python train.py --d_model=256 --activation="swiglu" --normalize_top_k=false --balance_loss=0.000112 --init_std_router=0.0239 --lr_router=0.000669 --lr=0.00727 --beta1=0.95 --batch_tokens=[32768, 65536, 131072]
Below are experts of layer 6 (counted from 0) of a mixture-of-experts language model. Rows are named router (the router's row for the expert), gate (a neuron's input weights, with its number), up (a neuron's input weights, with its number), down (a neuron's output weights, with its number) and show model dimensions 64-127. Each number is 200 + 20 x the weight over its row's rms, rounded and kept within 0 to 999.
Before each expert's rows: "comes before" lists some tokens at least twice as common just after its tokens as in all text; "mostly gets" lists some tokens that are sent to it at least half of the time. This comes from a sample of Wikipedia text that the model never trained on. Tokens count by the router's weight.

# expert 1
comes before: " the", " a", " his", " an", " its", " their"
mostly gets: " with", " by", " from", " for", "\"", " at"
router,191,210,218,213,215,220,205,211,190,254,220,209,226,234,213,237,237,227,202,220,213,183,162,203,198,232,179,173,187,192,209,184,182,230,196,193,248,216,208,193,221,201,191,220,193,178,186,215,160,162,215,194,214,213,211,192,220,207,177,197,232,199,203,199
gate2,184,197,234,218,212,213,189,203,225,226,185,232,230,245,188,202,226,193,212,210,222,205,217,225,210,201,222,228,185,201,201,181,207,181,204,209,180,207,210,207,184,202,219,196,234,187,166,199,212,199,177,212,211,235,170,197,198,213,197,222,218,174,219,190
up2,202,212,229,223,207,183,184,234,199,210,219,254,203,157,203,180,227,232,181,176,186,191,203,214,241,195,197,173,195,156,229,209,215,221,206,163,177,182,206,218,202,199,181,210,201,176,184,230,226,202,218,204,201,193,247,207,171,193,246,200,212,170,203,200
down2,191,227,198,174,208,181,188,166,180,219,188,210,188,242,192,228,195,213,208,204,189,188,186,209,171,175,221,210,211,206,194,190,247,210,204,214,206,216,218,204,214,233,193,212,190,180,243,167,218,204,179,209,163,182,197,203,171,224,211,193,217,193,200,182
gate3,161,201,199,166,219,226,185,193,177,246,217,166,222,187,193,180,163,190,216,206,219,236,233,225,184,232,210,208,187,210,179,170,202,207,212,231,234,165,237,178,174,172,185,202,193,206,215,203,154,170,194,223,222,157,190,209,199,228,186,229,211,226,189,215
up3,192,209,239,199,195,206,232,180,223,205,185,208,215,173,179,204,191,209,206,208,170,211,194,194,206,167,169,209,169,198,203,216,198,224,213,182,217,179,241,150,202,181,157,190,223,185,220,208,158,212,193,214,193,185,193,224,211,210,207,193,184,211,192,208
down3,210,193,191,203,243,206,181,187,215,202,164,181,200,217,202,216,183,227,172,206,206,166,203,190,233,194,206,184,207,206,234,255,197,198,207,200,229,179,242,181,201,217,201,220,228,208,210,188,206,184,190,201,161,218,164,212,227,183,264,204,222,192,229,179
gate4,172,201,230,182,196,197,208,211,209,209,201,206,208,193,167,184,212,198,203,186,182,185,176,214,195,198,179,196,212,203,197,221,198,200,190,209,186,182,176,179,214,185,222,204,233,180,238,251,205,235,228,177,197,178,177,218,184,196,192,196,223,211,178,203
up4,198,177,188,184,157,199,160,209,205,164,180,221,174,199,215,190,210,225,252,197,191,184,238,187,182,181,185,191,204,171,212,178,231,232,196,195,188,193,239,190,165,164,186,207,216,204,175,171,192,209,186,226,189,198,199,195,208,206,194,221,181,231,173,209
down4,193,154,173,237,164,180,206,201,206,188,212,205,204,211,211,182,188,170,200,191,215,199,189,225,235,182,192,196,197,228,171,187,213,234,211,148,172,195,179,169,205,204,210,221,232,197,220,204,217,213,209,224,195,210,216,224,177,222,209,231,198,210,205,190
gate5,208,209,182,197,194,191,211,172,192,182,173,190,185,225,185,237,189,192,172,215,226,217,205,224,197,196,191,197,169,200,211,203,189,239,227,178,205,157,233,219,191,203,186,172,224,213,198,188,171,234,190,193,232,186,232,180,178,204,169,185,200,209,193,220
up5,224,200,219,225,217,202,194,194,193,192,186,208,213,207,199,202,213,212,187,180,225,229,224,193,212,203,214,173,206,157,195,192,199,217,238,205,216,191,208,191,201,194,200,185,225,195,178,195,208,263,212,216,197,193,224,242,184,216,183,220,152,173,198,188
down5,219,175,206,189,178,195,221,228,176,203,177,249,181,176,210,216,168,199,250,195,171,222,213,228,176,177,186,216,183,208,223,176,188,197,205,209,195,214,202,199,218,173,200,245,179,210,220,203,215,202,188,174,194,207,190,189,195,189,212,246,232,193,265,201
gate6,198,171,177,187,196,192,238,178,213,181,181,228,195,211,210,146,191,194,150,195,220,210,199,234,179,178,185,211,162,194,173,198,176,189,192,214,174,203,178,215,206,215,216,169,193,202,193,160,182,183,217,226,188,213,194,185,184,197,215,228,225,224,218,210
up6,216,198,240,201,196,232,182,203,174,217,226,225,209,189,206,160,175,210,223,233,183,146,174,172,188,206,170,179,216,221,211,221,178,227,193,203,189,196,183,205,215,208,181,202,179,194,229,192,188,180,202,209,210,182,177,229,210,225,181,186,185,158,158,207
down6,170,222,172,163,198,188,210,213,248,194,195,232,201,182,182,202,218,198,220,205,194,186,206,241,168,194,169,199,198,188,207,148,237,160,215,215,187,214,210,179,192,227,199,204,203,220,174,211,166,203,216,197,224,229,202,199,178,181,203,198,213,206,235,167
gate7,217,181,204,221,204,190,175,210,220,218,264,193,199,195,185,168,222,239,238,206,219,187,173,172,208,181,184,172,217,176,174,198,215,188,224,191,165,230,189,222,200,209,210,216,187,198,211,200,200,198,216,194,228,177,210,225,212,213,192,186,229,200,229,189
up7,194,187,208,202,179,223,228,195,157,212,213,172,192,208,188,191,169,199,175,206,185,229,210,208,177,203,202,190,204,190,211,211,219,191,154,196,220,188,201,132,199,194,171,180,238,211,207,206,219,176,191,178,170,196,197,200,204,184,206,220,202,206,202,215
down7,228,189,218,228,184,194,228,206,195,186,220,203,196,244,214,208,209,172,205,179,197,199,185,151,234,250,166,213,194,168,181,189,185,215,212,174,211,205,200,165,194,189,232,217,180,157,183,187,215,186,196,178,200,216,214,176,188,194,232,215,253,192,177,224
gate8,197,202,184,186,172,218,158,208,188,170,204,209,201,223,205,154,234,186,213,216,238,205,198,187,204,185,234,196,206,208,199,168,230,177,230,187,208,234,205,185,188,179,211,187,180,187,194,182,199,195,185,206,175,198,214,203,197,186,241,231,201,192,198,188
up8,162,216,227,180,218,214,175,224,208,238,193,207,173,209,203,174,207,181,208,206,190,230,219,210,203,190,218,242,199,206,198,204,187,178,231,185,188,185,227,208,201,201,197,211,232,201,182,170,163,218,187,207,218,171,221,184,208,183,220,195,194,201,244,188
down8,199,210,193,193,182,222,212,183,211,216,225,186,221,206,172,228,199,225,232,227,180,190,194,242,189,211,192,188,181,177,195,216,159,194,192,176,217,168,208,209,198,196,200,222,173,197,198,211,175,189,218,222,231,259,236,225,229,181,160,216,174,208,202,202
gate9,203,186,216,209,198,232,203,217,228,194,220,181,198,195,193,190,233,178,227,223,190,194,198,210,222,209,149,171,211,232,231,206,209,199,212,251,215,219,191,169,201,155,201,175,164,187,200,213,203,167,182,210,213,185,199,159,221,211,190,197,208,205,201,156
up9,167,208,219,217,202,202,199,213,182,213,193,178,222,220,165,180,196,211,195,219,221,210,166,204,195,194,204,165,225,191,190,234,153,212,156,213,225,239,237,195,210,220,190,211,232,224,200,211,198,185,211,211,201,199,204,199,225,236,228,234,181,185,219,202
down9,190,183,172,180,209,220,220,220,204,170,239,198,231,233,216,200,185,192,190,174,203,219,214,195,204,246,195,207,180,194,204,205,206,220,182,141,211,190,202,233,190,210,202,171,198,214,167,195,216,200,208,213,228,221,219,194,202,181,232,188,228,199,197,198
gate10,202,222,207,165,215,212,184,221,221,210,220,184,187,223,191,210,202,206,213,178,219,211,169,234,198,180,169,209,230,224,210,165,170,172,200,194,204,209,201,222,196,218,195,207,214,204,186,180,230,240,218,189,172,155,187,224,219,182,211,201,220,227,217,179
up10,205,212,191,201,202,189,202,213,185,202,201,152,211,211,215,179,226,209,182,219,208,205,191,197,207,216,157,187,238,196,196,210,208,211,213,182,180,222,199,202,210,184,212,210,187,187,184,235,212,198,209,177,206,176,180,216,250,160,181,207,218,227,173,185
down10,189,175,225,188,185,203,195,195,218,264,220,245,202,238,201,207,200,172,220,192,180,176,210,199,187,179,213,211,257,199,223,202,194,197,169,230,199,200,233,198,216,212,202,204,172,214,173,180,214,179,182,206,181,179,194,188,198,196,204,225,208,170,203,173
gate11,185,184,215,204,158,216,204,191,192,187,182,219,196,214,186,194,191,214,200,213,184,211,201,184,155,203,227,173,186,189,221,194,190,198,226,237,249,205,184,176,238,234,213,219,226,230,170,168,213,197,234,189,184,196,143,191,171,206,176,232,211,206,193,205
up11,183,216,191,191,245,153,154,240,174,210,206,189,197,192,206,214,171,180,220,213,235,202,213,216,212,167,208,202,191,184,208,221,186,191,243,197,232,202,215,207,188,182,211,195,188,188,221,200,214,248,218,211,208,176,216,195,221,179,185,222,204,179,220,159
down11,233,215,181,239,209,195,202,196,209,192,191,194,193,190,224,160,197,226,210,165,159,181,189,190,188,217,199,179,210,237,213,170,224,197,193,163,201,171,228,225,186,205,190,196,198,191,189,192,189,174,183,167,216,192,180,188,248,179,174,197,217,155,225,194
gate12,222,182,197,186,201,204,145,217,215,196,204,190,204,209,201,188,248,208,222,181,201,186,246,208,192,179,221,192,201,212,188,198,200,219,172,225,173,258,203,219,194,148,209,202,205,171,175,247,209,200,177,193,192,193,237,190,212,201,198,211,197,193,180,215
up12,188,169,172,204,217,214,182,196,240,229,200,217,210,185,248,164,222,203,200,182,218,204,185,212,185,168,221,235,219,204,237,218,219,231,217,220,165,215,226,237,190,181,199,173,211,214,187,241,212,187,230,235,211,205,190,214,175,221,242,230,187,171,187,249
down12,166,196,224,174,206,223,190,186,216,187,223,194,196,234,150,191,170,179,208,181,193,217,232,150,208,210,159,189,165,187,184,201,203,151,201,178,216,196,203,199,190,199,188,225,203,178,199,190,197,224,209,214,194,198,198,195,182,214,192,191,216,240,189,168
gate13,160,209,252,169,225,225,189,199,197,206,216,236,232,193,177,181,194,198,169,193,201,195,210,174,228,170,188,230,188,190,190,192,190,202,213,214,196,192,172,192,200,187,207,216,215,208,197,179,186,213,226,142,183,183,217,188,211,216,191,223,200,199,244,180
up13,209,195,202,194,200,212,187,171,175,206,195,241,218,207,184,218,241,188,225,193,199,215,221,208,210,198,198,153,204,233,192,192,219,183,181,216,209,207,211,249,214,204,239,193,205,210,212,163,138,174,191,181,210,188,174,179,197,187,176,211,191,214,214,213
down13,196,159,188,223,197,177,191,184,175,213,182,212,206,194,197,216,206,200,235,176,221,184,223,206,168,180,154,169,232,209,235,190,205,173,203,163,224,183,194,187,202,189,233,172,212,240,197,226,201,215,189,224,186,217,244,192,194,168,202,187,195,235,207,236
gate14,190,200,187,213,182,219,209,194,202,181,184,201,210,211,176,173,213,210,231,203,203,225,226,192,169,185,222,147,193,201,227,177,189,179,213,198,223,164,192,197,208,197,206,215,174,254,166,219,202,190,199,183,214,191,205,200,200,182,196,196,198,198,192,244
up14,202,241,171,212,208,221,218,186,188,224,204,201,215,169,168,205,190,209,194,158,176,172,194,222,199,218,210,209,195,192,236,256,202,186,211,201,208,264,198,234,206,243,205,222,198,224,181,215,193,231,185,224,195,194,236,229,215,164,203,229,173,188,188,218
down14,192,185,200,197,185,179,205,204,201,180,174,213,197,208,203,206,163,179,174,156,195,203,200,200,193,196,201,228,183,190,183,225,199,194,185,185,199,171,231,219,191,162,236,230,245,184,200,174,214,182,183,211,184,184,182,213,192,192,223,191,206,194,170,201
gate15,186,204,197,180,219,224,211,186,199,212,196,179,216,217,177,178,186,174,188,181,199,179,182,183,200,166,196,208,210,195,189,216,190,207,223,215,221,182,195,198,193,195,192,197,202,218,189,211,214,216,187,252,220,210,209,203,198,221,201,230,231,179,191,186
up15,211,204,187,234,195,207,213,175,203,227,171,200,199,205,217,192,166,201,183,231,198,207,224,202,195,233,175,196,198,231,186,169,221,187,160,186,199,207,214,194,177,214,227,233,173,203,187,185,160,169,204,181,211,211,239,251,159,214,221,211,162,203,185,218
down15,181,180,204,217,243,221,181,202,193,214,246,229,201,205,191,214,196,171,210,192,211,207,175,193,197,174,181,204,230,213,170,201,204,171,214,194,171,218,220,212,161,199,205,168,211,198,204,213,226,197,204,185,212,189,211,181,160,229,173,183,214,216,209,197
gate16,180,178,222,180,207,180,198,202,194,212,202,204,210,188,193,222,171,184,223,196,206,184,195,178,218,193,175,211,206,198,222,180,233,252,187,226,188,198,155,197,220,189,196,222,182,206,196,221,202,206,179,164,178,170,189,177,185,181,216,213,236,210,161,216
up16,202,228,165,221,188,200,217,148,209,191,199,202,192,209,183,174,186,213,195,189,231,181,184,212,211,200,216,216,202,195,187,206,218,186,202,184,164,223,171,214,232,153,198,209,205,149,244,207,180,184,204,190,218,191,191,220,250,211,180,188,195,234,205,190
down16,225,179,192,211,177,208,212,196,223,196,184,185,172,173,170,220,172,206,217,207,203,235,242,174,200,201,197,237,191,210,219,225,170,209,197,201,200,181,177,160,176,189,214,205,192,238,200,207,210,212,205,185,209,191,194,189,186,170,234,197,213,179,238,224
gate17,224,224,194,259,185,202,221,204,206,205,175,170,179,182,219,200,224,203,181,200,212,223,173,204,195,188,202,157,186,201,221,199,220,224,205,205,203,177,183,248,203,229,226,191,203,187,222,219,222,200,209,185,165,196,205,267,204,196,194,218,203,179,190,170
up17,190,210,218,234,235,205,239,191,185,201,217,224,180,233,232,191,190,178,197,198,190,205,196,215,205,171,207,192,207,187,197,211,184,216,225,192,178,210,197,179,169,197,188,210,150,183,210,225,177,217,201,190,189,206,178,189,187,228,198,185,192,218,218,173
down17,164,222,190,223,190,178,195,175,198,216,231,197,170,222,206,203,181,172,208,218,172,189,194,209,227,241,201,186,181,149,202,175,221,229,229,190,191,187,214,199,170,197,197,198,203,213,210,158,185,190,203,209,188,167,226,176,218,184,195,177,170,228,167,178
gate18,190,196,206,191,222,165,182,202,228,186,186,243,193,193,188,206,240,207,174,175,231,202,216,234,249,205,224,237,190,171,174,173,207,200,226,224,176,174,212,181,207,216,191,216,186,216,211,208,142,194,222,187,211,210,192,188,219,208,234,211,199,180,220,186
up18,211,178,175,196,190,217,199,192,170,206,214,139,210,196,226,203,160,183,236,216,161,216,207,193,198,208,175,151,190,231,206,215,222,216,208,197,196,203,198,167,167,195,223,177,189,220,200,210,208,203,192,206,205,190,229,202,213,185,170,176,189,213,171,216
down18,182,223,209,192,244,195,190,203,196,188,191,197,207,217,206,159,204,200,219,150,237,207,192,194,195,180,204,214,179,210,205,191,244,184,250,230,237,217,212,222,241,230,187,208,182,243,197,247,192,198,167,179,178,184,210,199,221,207,220,205,189,215,196,207
gate19,218,185,218,144,209,204,163,204,208,219,212,221,221,190,202,188,185,174,190,194,214,199,188,171,221,213,212,151,216,184,194,129,194,191,184,187,185,182,157,220,214,174,181,191,211,189,219,194,222,173,207,214,191,211,185,226,211,166,187,181,206,179,207,192
up19,201,188,201,227,191,214,214,189,192,198,205,185,182,177,221,202,208,238,208,202,196,214,224,199,223,200,185,214,187,183,201,220,207,191,206,178,186,207,205,204,178,186,212,189,211,197,208,193,182,216,216,217,222,205,224,195,200,232,202,189,194,201,192,204
down19,161,238,205,185,166,225,182,200,200,205,216,237,165,165,191,233,176,203,198,197,187,168,176,198,220,183,176,224,184,203,220,177,231,195,190,196,203,197,224,221,189,180,219,219,214,176,210,203,183,211,180,208,224,163,200,193,200,169,181,190,181,173,214,214
gate20,210,241,183,215,189,204,185,199,208,234,205,212,222,197,222,186,221,198,200,162,194,252,198,178,179,183,216,181,173,165,152,204,206,195,213,178,164,201,207,228,201,188,188,215,176,225,184,209,195,208,208,179,198,197,225,202,153,207,207,205,186,187,204,188
up20,237,187,224,178,210,189,212,180,181,188,205,228,206,190,198,222,206,213,188,189,209,165,214,207,206,192,167,205,212,190,244,175,192,209,179,221,204,211,211,174,190,191,195,200,223,175,202,199,203,205,191,201,168,184,176,216,225,182,179,197,183,208,190,221
down20,207,216,181,223,209,218,204,239,205,189,203,226,182,162,232,175,213,231,186,202,198,233,215,158,183,200,199,200,195,182,168,201,207,219,213,204,198,185,184,217,192,212,223,213,210,202,213,216,206,205,190,220,202,204,214,231,197,213,208,233,191,199,176,183
gate21,205,189,220,216,211,214,188,202,197,192,214,223,177,237,224,211,216,227,186,198,201,214,183,220,213,203,199,222,188,209,178,197,201,205,156,201,210,205,187,238,185,194,234,241,210,242,219,156,175,181,170,181,196,197,204,175,199,205,194,203,206,229,195,198
up21,167,156,174,210,200,182,208,166,197,213,169,212,212,211,227,196,162,171,183,179,195,218,181,214,175,208,189,226,230,193,228,215,184,216,205,188,214,206,231,172,211,191,170,196,179,187,213,201,204,217,177,159,191,204,203,151,210,206,181,200,223,233,197,192
down21,197,221,229,172,191,213,195,204,204,229,246,236,208,191,180,193,193,206,173,200,175,214,231,192,200,192,192,218,208,213,209,184,185,174,188,241,163,158,214,192,218,223,221,191,231,197,210,237,181,234,231,204,212,163,240,228,185,185,220,184,188,161,239,201
gate22,158,191,207,198,195,216,218,179,209,208,203,189,182,200,225,220,123,224,200,240,227,216,200,213,233,181,199,206,198,180,232,195,186,172,207,236,186,187,203,184,211,212,197,215,165,180,205,202,229,175,151,177,175,201,179,177,197,193,194,206,199,226,192,202
up22,236,210,182,221,217,196,212,182,196,183,180,197,178,202,171,184,219,182,170,184,169,187,185,191,171,202,211,184,181,215,199,174,211,234,193,192,195,205,157,199,190,228,188,176,242,198,184,214,163,191,190,151,221,232,195,233,258,183,205,204,209,239,185,188
down22,189,201,249,218,187,219,222,177,197,218,186,186,187,212,205,192,170,202,202,231,223,231,196,179,216,213,222,192,205,176,214,201,218,198,216,207,195,175,167,178,209,194,205,199,200,172,230,204,183,220,167,187,242,213,176,176,169,226,210,202,219,189,201,199
gate23,213,128,208,211,236,187,166,194,225,177,189,228,197,186,185,213,185,222,178,184,250,206,183,197,164,203,182,233,211,196,203,194,216,176,161,210,167,186,186,162,196,208,191,215,202,227,203,162,190,196,208,220,168,181,205,159,233,181,149,176,223,175,178,180
up23,224,243,177,225,175,187,221,214,176,186,225,233,201,206,213,183,235,211,196,192,209,185,222,214,196,212,210,181,195,227,165,246,229,203,220,190,191,199,196,188,220,170,162,169,208,180,212,215,218,202,203,179,230,233,211,212,190,207,245,187,212,198,198,236
down23,203,156,211,182,168,193,174,217,187,187,165,237,185,188,208,202,189,210,191,221,204,191,178,207,198,181,195,201,226,179,164,171,197,224,190,166,200,223,210,161,194,188,218,187,205,230,239,179,166,192,194,209,183,186,203,199,171,197,163,224,200,193,196,219
gate24,232,190,238,210,185,186,208,165,205,247,190,205,202,193,204,254,218,170,223,208,200,191,184,197,173,210,192,245,173,230,184,189,214,201,237,210,190,201,204,181,204,206,197,154,187,204,203,192,238,219,212,215,168,229,210,167,166,238,199,195,219,197,202,206
up24,226,202,208,183,189,180,202,215,211,200,211,232,201,211,167,189,145,233,167,198,223,206,192,207,216,194,235,211,197,210,209,210,182,199,221,172,217,181,182,173,179,212,211,186,188,179,252,210,218,184,196,233,188,200,182,228,202,206,164,177,183,190,202,188
down24,211,205,196,233,220,210,188,176,174,202,185,180,192,219,205,211,194,176,154,194,209,205,209,196,179,206,179,209,211,213,224,189,187,179,172,234,142,236,203,226,217,193,210,217,226,190,138,184,192,197,211,203,199,210,186,181,238,177,208,219,198,189,242,190
gate25,218,208,191,193,207,216,206,239,210,193,230,174,188,233,241,201,193,215,185,204,220,234,221,227,224,176,200,188,179,207,186,190,200,194,190,200,214,216,172,198,195,174,215,186,179,230,233,184,186,186,216,209,211,211,208,219,218,250,213,208,202,159,165,184
up25,208,191,170,196,193,172,179,198,178,214,201,206,238,197,199,191,212,211,209,206,230,214,233,193,224,193,204,189,207,214,209,181,237,205,232,185,182,209,210,199,215,181,177,229,216,203,207,221,211,203,206,212,202,231,261,224,165,216,201,222,171,174,207,184
down25,213,181,213,202,233,209,195,194,195,266,164,234,186,181,205,187,216,229,190,199,207,196,209,172,194,156,218,198,208,167,244,196,210,206,195,176,215,182,206,204,194,242,214,179,248,204,211,194,173,193,193,233,188,202,184,184,180,173,197,179,190,257,171,173
gate26,187,188,216,152,214,181,193,210,182,190,202,206,183,230,216,195,203,192,241,184,187,234,232,195,203,199,197,214,222,212,217,181,206,214,195,206,196,207,204,224,195,236,235,215,182,200,160,212,239,202,224,207,226,193,200,163,177,165,179,201,197,176,206,172
up26,213,211,189,243,192,201,174,218,179,222,219,180,242,199,239,187,244,207,201,178,202,175,226,201,196,198,201,189,197,178,205,231,177,205,199,185,209,161,182,202,217,178,190,186,187,208,206,155,175,183,197,192,237,208,189,229,198,217,254,204,190,200,207,202
down26,192,214,207,167,218,239,185,176,213,218,179,207,209,190,190,227,169,181,215,217,232,188,184,208,192,226,231,195,145,173,181,186,193,197,190,203,186,197,190,200,175,199,200,220,214,180,211,202,212,189,183,205,198,194,200,186,189,157,213,170,212,218,169,240
gate27,194,225,189,177,205,195,217,190,184,224,188,216,202,187,203,187,227,176,172,231,176,191,191,186,177,213,249,202,202,140,262,220,216,196,162,219,196,194,194,169,186,194,209,212,186,206,201,215,223,182,166,197,195,205,214,202,226,205,207,231,220,232,197,197
up27,207,218,222,181,192,204,188,215,201,170,236,195,223,202,199,193,190,205,193,193,199,182,187,174,206,219,202,180,196,210,183,176,211,205,203,224,202,226,212,187,200,184,161,206,184,186,173,210,224,212,209,199,173,195,198,200,186,221,192,213,200,185,183,185
down27,201,204,237,192,171,184,205,172,219,224,193,166,199,232,185,191,231,195,186,225,186,214,186,233,185,187,187,222,207,175,189,194,193,200,198,204,193,198,221,193,226,172,228,207,199,169,210,155,204,250,195,230,191,263,182,217,206,212,204,208,207,216,177,205
gate28,194,183,226,219,169,235,172,204,207,216,220,237,212,176,208,238,219,190,212,190,191,215,174,206,223,220,170,188,179,179,189,181,217,181,195,223,194,202,180,202,204,214,215,180,233,211,216,227,215,193,176,186,192,173,159,199,223,246,173,186,163,206,195,209
up28,171,220,191,186,197,197,207,212,219,248,222,194,192,213,211,211,161,227,190,195,190,189,197,232,222,190,192,216,235,217,238,194,221,197,176,194,182,179,202,189,187,196,189,204,184,223,194,227,200,209,153,220,215,224,205,173,191,169,210,176,210,146,200,178
down28,198,218,218,216,175,227,204,178,214,208,231,206,186,197,210,217,216,240,183,184,213,195,187,206,224,195,197,217,184,190,185,194,224,180,182,174,174,219,158,188,208,207,205,212,201,206,212,224,229,189,174,197,193,231,217,165,194,194,163,195,189,161,223,157
gate29,214,199,225,206,211,206,159,216,233,204,225,174,193,187,198,207,206,193,178,182,194,200,158,198,195,226,226,228,165,208,191,213,192,220,217,244,220,177,216,203,211,201,196,183,209,219,207,160,188,194,231,203,212,220,196,227,244,205,225,196,210,205,222,218
up29,203,204,204,207,179,181,216,220,194,196,174,216,206,190,214,161,182,234,185,181,171,204,206,206,203,183,159,191,234,190,214,183,224,234,208,157,226,234,224,199,182,187,213,215,207,196,192,200,191,194,177,220,192,163,203,179,183,206,185,193,174,193,166,224
down29,221,193,239,207,182,195,197,215,220,195,188,186,172,207,183,208,253,199,182,239,174,188,202,204,193,218,227,176,207,182,188,193,204,230,187,158,213,218,197,248,197,202,216,223,221,242,232,197,193,218,221,205,186,197,215,213,209,224,180,229,177,230,176,205
gate30,225,191,174,203,179,202,186,227,225,191,201,211,205,187,211,146,221,181,243,212,225,198,184,234,193,193,217,214,199,178,228,217,180,251,170,176,185,215,199,190,193,183,157,216,161,215,183,244,189,193,220,180,229,161,221,229,225,186,198,209,228,207,155,197
up30,214,188,219,190,201,232,208,230,181,176,217,174,183,188,178,213,185,202,198,192,172,200,183,191,255,202,180,208,190,237,256,210,192,183,200,205,201,194,202,170,189,202,172,208,199,190,196,172,215,214,188,223,203,204,174,182,178,191,244,204,177,212,201,202
down30,197,165,200,204,170,195,196,225,193,180,248,206,202,201,196,210,190,193,193,202,235,206,181,219,212,188,221,200,202,216,233,207,159,205,173,183,181,198,203,209,169,193,201,216,201,180,206,188,167,234,164,187,249,220,233,210,200,196,209,223,209,211,215,195
gate31,183,203,243,185,213,161,167,195,159,249,208,218,186,190,184,162,213,234,205,168,178,186,212,173,222,192,163,170,192,206,207,178,194,195,199,200,203,218,201,228,187,193,200,247,179,209,198,197,198,166,167,187,210,193,203,220,151,206,211,188,192,219,212,214
up31,199,240,258,235,162,184,213,194,201,222,225,195,200,193,177,170,205,209,206,194,209,138,189,174,218,179,169,221,204,181,226,207,204,177,213,189,202,199,207,171,220,198,210,192,169,195,185,235,181,185,185,187,210,210,191,183,192,159,176,183,203,186,237,227
down31,211,202,178,211,212,201,188,206,179,196,200,204,172,198,191,188,218,194,196,211,195,210,204,239,193,191,213,185,178,202,203,201,191,189,223,179,173,203,226,186,163,236,211,201,180,173,175,189,191,211,202,210,198,203,204,207,179,183,214,202,222,195,181,229
gate32,153,224,161,181,185,191,202,182,219,195,211,247,179,210,216,196,182,212,182,194,205,195,202,202,201,232,160,193,207,191,191,175,221,177,219,203,159,201,171,183,212,200,182,190,206,180,202,167,198,201,207,220,190,200,212,214,181,174,217,215,219,189,168,194
up32,232,226,208,209,192,212,210,227,227,177,176,172,196,153,224,224,196,205,226,233,236,200,160,175,232,197,197,218,194,229,210,231,181,201,212,226,208,184,199,222,218,232,209,200,224,197,213,175,183,223,190,227,185,185,188,202,181,179,197,274,189,158,191,201
down32,187,182,165,184,190,222,195,193,218,186,208,206,185,197,209,225,187,192,194,230,209,214,188,217,182,189,166,199,206,229,214,179,204,175,191,208,224,212,209,163,191,214,203,206,179,184,217,192,214,219,205,172,220,190,221,217,186,187,226,201,230,187,199,207
gate33,199,196,204,188,189,227,186,199,203,179,188,227,163,170,155,212,190,177,239,219,171,205,201,186,208,171,200,208,194,199,201,224,165,213,217,190,177,200,235,202,219,197,197,182,205,212,265,242,259,210,190,185,217,194,234,194,209,216,192,238,196,189,181,194
up33,181,199,207,205,177,208,211,216,194,216,207,235,202,175,198,165,216,173,222,199,179,189,168,173,214,192,204,198,218,159,198,193,184,185,181,227,203,220,225,183,211,208,208,201,210,203,221,254,221,241,176,212,204,204,198,176,194,199,208,221,181,219,192,180
down33,212,196,209,201,184,175,198,203,196,168,201,215,187,181,187,190,206,224,215,192,197,206,219,188,162,198,218,218,236,162,187,157,179,219,223,161,196,224,198,194,250,180,195,198,198,187,168,183,166,190,162,164,196,179,207,203,179,170,192,210,219,220,215,202
gate34,215,192,202,212,171,209,239,190,198,159,203,194,187,215,186,190,169,173,200,188,195,175,170,221,217,216,184,206,195,184,183,206,186,187,200,192,170,213,208,207,227,164,226,210,179,220,208,234,195,197,212,178,220,233,206,184,207,170,172,171,169,183,219,239
up34,173,195,210,235,181,189,189,205,198,159,182,192,207,197,187,207,213,222,198,213,171,222,238,184,193,178,185,193,209,197,176,216,207,208,183,168,205,177,200,239,167,209,216,197,224,191,184,196,201,197,211,231,207,178,256,202,221,199,177,186,172,202,185,200
down34,223,186,228,186,183,218,213,220,198,212,183,222,211,198,177,217,194,189,217,193,215,180,214,231,181,226,184,221,185,218,186,191,210,198,201,217,203,202,179,206,203,202,200,199,178,233,199,199,169,179,160,176,209,189,162,184,211,216,180,208,175,156,240,208
gate35,231,182,196,206,188,236,202,228,226,207,198,196,205,170,205,202,227,188,209,219,198,228,174,168,212,229,194,206,183,216,209,185,162,217,184,187,192,212,200,204,182,232,220,138,208,169,178,171,195,176,178,218,192,188,184,205,198,204,205,197,165,229,170,203
up35,229,204,210,203,177,199,221,235,202,228,200,215,224,191,219,166,217,167,219,215,203,212,196,233,229,212,203,212,199,226,205,171,192,221,214,187,195,202,219,216,209,206,211,177,192,220,188,179,217,210,184,216,198,192,192,197,177,219,158,203,163,245,197,184
down35,216,182,202,197,180,207,215,166,212,194,191,170,195,172,193,235,185,200,187,221,193,226,223,188,192,214,206,195,194,233,199,194,200,192,255,183,195,232,214,165,220,167,177,201,204,209,190,226,173,156,206,202,180,237,234,164,202,176,178,162,202,158,203,176
gate36,212,201,190,191,213,194,214,203,207,193,233,232,191,199,237,186,229,165,254,216,210,191,201,181,203,203,203,213,204,221,198,194,202,221,216,199,216,190,181,195,211,179,198,210,177,182,190,208,187,209,186,225,208,179,238,186,198,187,197,222,182,207,198,198
up36,192,184,208,230,205,186,193,193,183,185,164,229,145,189,213,217,196,245,171,202,195,173,213,171,182,205,208,202,168,213,185,168,193,202,228,238,149,195,202,218,205,198,239,218,205,192,184,204,215,181,229,198,206,179,226,199,186,180,188,209,219,227,233,199
down36,191,207,231,181,192,188,179,209,206,212,199,185,188,168,213,181,228,178,209,254,249,199,188,223,182,205,230,229,176,157,249,213,274,199,214,176,210,164,214,197,207,216,219,197,150,200,211,210,223,214,167,158,224,204,180,157,200,234,201,219,208,212,184,203